{
  "d_shared_expert": 256,
  "normalize_top_k": true,
  "init_std_router": 0.0121,
  "norm_place": "pre",
  "rope_base": 21400.0,
  "qk_norm": true,
  "beta2": 0.95
}
Below are experts of layer 9 (counted from 0) of a mixture-of-experts language model. Rows are named router (the router's row for the expert) and show model dimensions 192-287. Each number is 500 + 40 x the weight over its row's rms, rounded and kept within 0 to 999. Numbers have three digits each.
After each expert's rows: "mostly gets" lists some tokens that are sent to it at least half of the time. This comes from a sample of Wikipedia text that the model never trained on.

# expert 1
router:545493552494498539547441517521462454491538507494526462479517474477514521492551485479546547458473504478523456520489507506539499474483450480534494538555536561526524502552559525528546461528438552520531469494474430505475506470426435600496488545493474529535443451518475478490562494434514532537
mostly gets: "==", " in", " In", "===", "In", " =="

# expert 4
router:488464522489574584497547555487465466429496509514458460534473469499433535546503502505567466486468508452567488517500533559498487507508454521520539433444515493490429490568580457475495502530534516483483499463542500497532518528468489446499490509479482512530521530545476485471502454475438471491
mostly gets: " ==", " ===", " JPL", " Cup", " States", "idae"

# expert 0
router:507484499494548472554580505533434423387466482546475478522485461503490539456508508531515417479491506414419561491507581511547432492511417450526510472502524534541463461522536500456481537568523547505487464505511541496530509504505476507496465520515483479499473490494526479499502483476506560435
mostly gets: " ", "_{", "See", " became", "–", " century"

# expert 3
router:499514506443553558497550538523474532476500585491429448505495507535478552484475495465553450462553467505493457555417529511498490521510481564521465480491518497518465476505553539435546514500502587551492471517520514464581544463472527464509514530468519511586554535515492488488489516459541530537
mostly gets: ").", "\".", ".\"", "ation", "\",", " building"

# expert 6
router:513499545427559516485519526577480477519483496505456532495528447562497459420492487426534437486499516489443465472505477527515461498526481517521472467536521455528478470523489541483537416545484531536559479487468470469513542439420600478468493517467465509563515490599496510485536498503542558518
mostly gets: " was", " is", " are", " be", " not", " been"

# expert 5
router:484490483492544492446538534558467499481508521461477554547522493575484430526558449457535449428512471462468538545463499486555485478553472527566462447466532509485451481529550507462535509527439538504630450572516487479473482524497424526497493535472539503564451411517518523509495418486480515536
mostly gets: " two", " three", " four", "%", " —;", " five"

# expert 7
router:551480544450562528518456539542482443533517501546437466504549524439446531532517467529518508456480465478475509502476481531553461488515405457567519536488475522487520483485528536485420476556491504539513474496484510441455506494482442515505486518456494516572458500469477527498543472506522511536
mostly gets: " for", " John", "o", "z", "ie", "ak"

# expert 2
router:425546525509560491472545494572477475476513501439435478573523541508465455493527418504579469495491505483479572583458511485526462530501425476559458444497505509457507498549584512437529511543465496521567467555588516447550492507462483516475510462504498520552461480487490502414527503472459510495
mostly gets: "S", "C", "B", "|", "L", "M"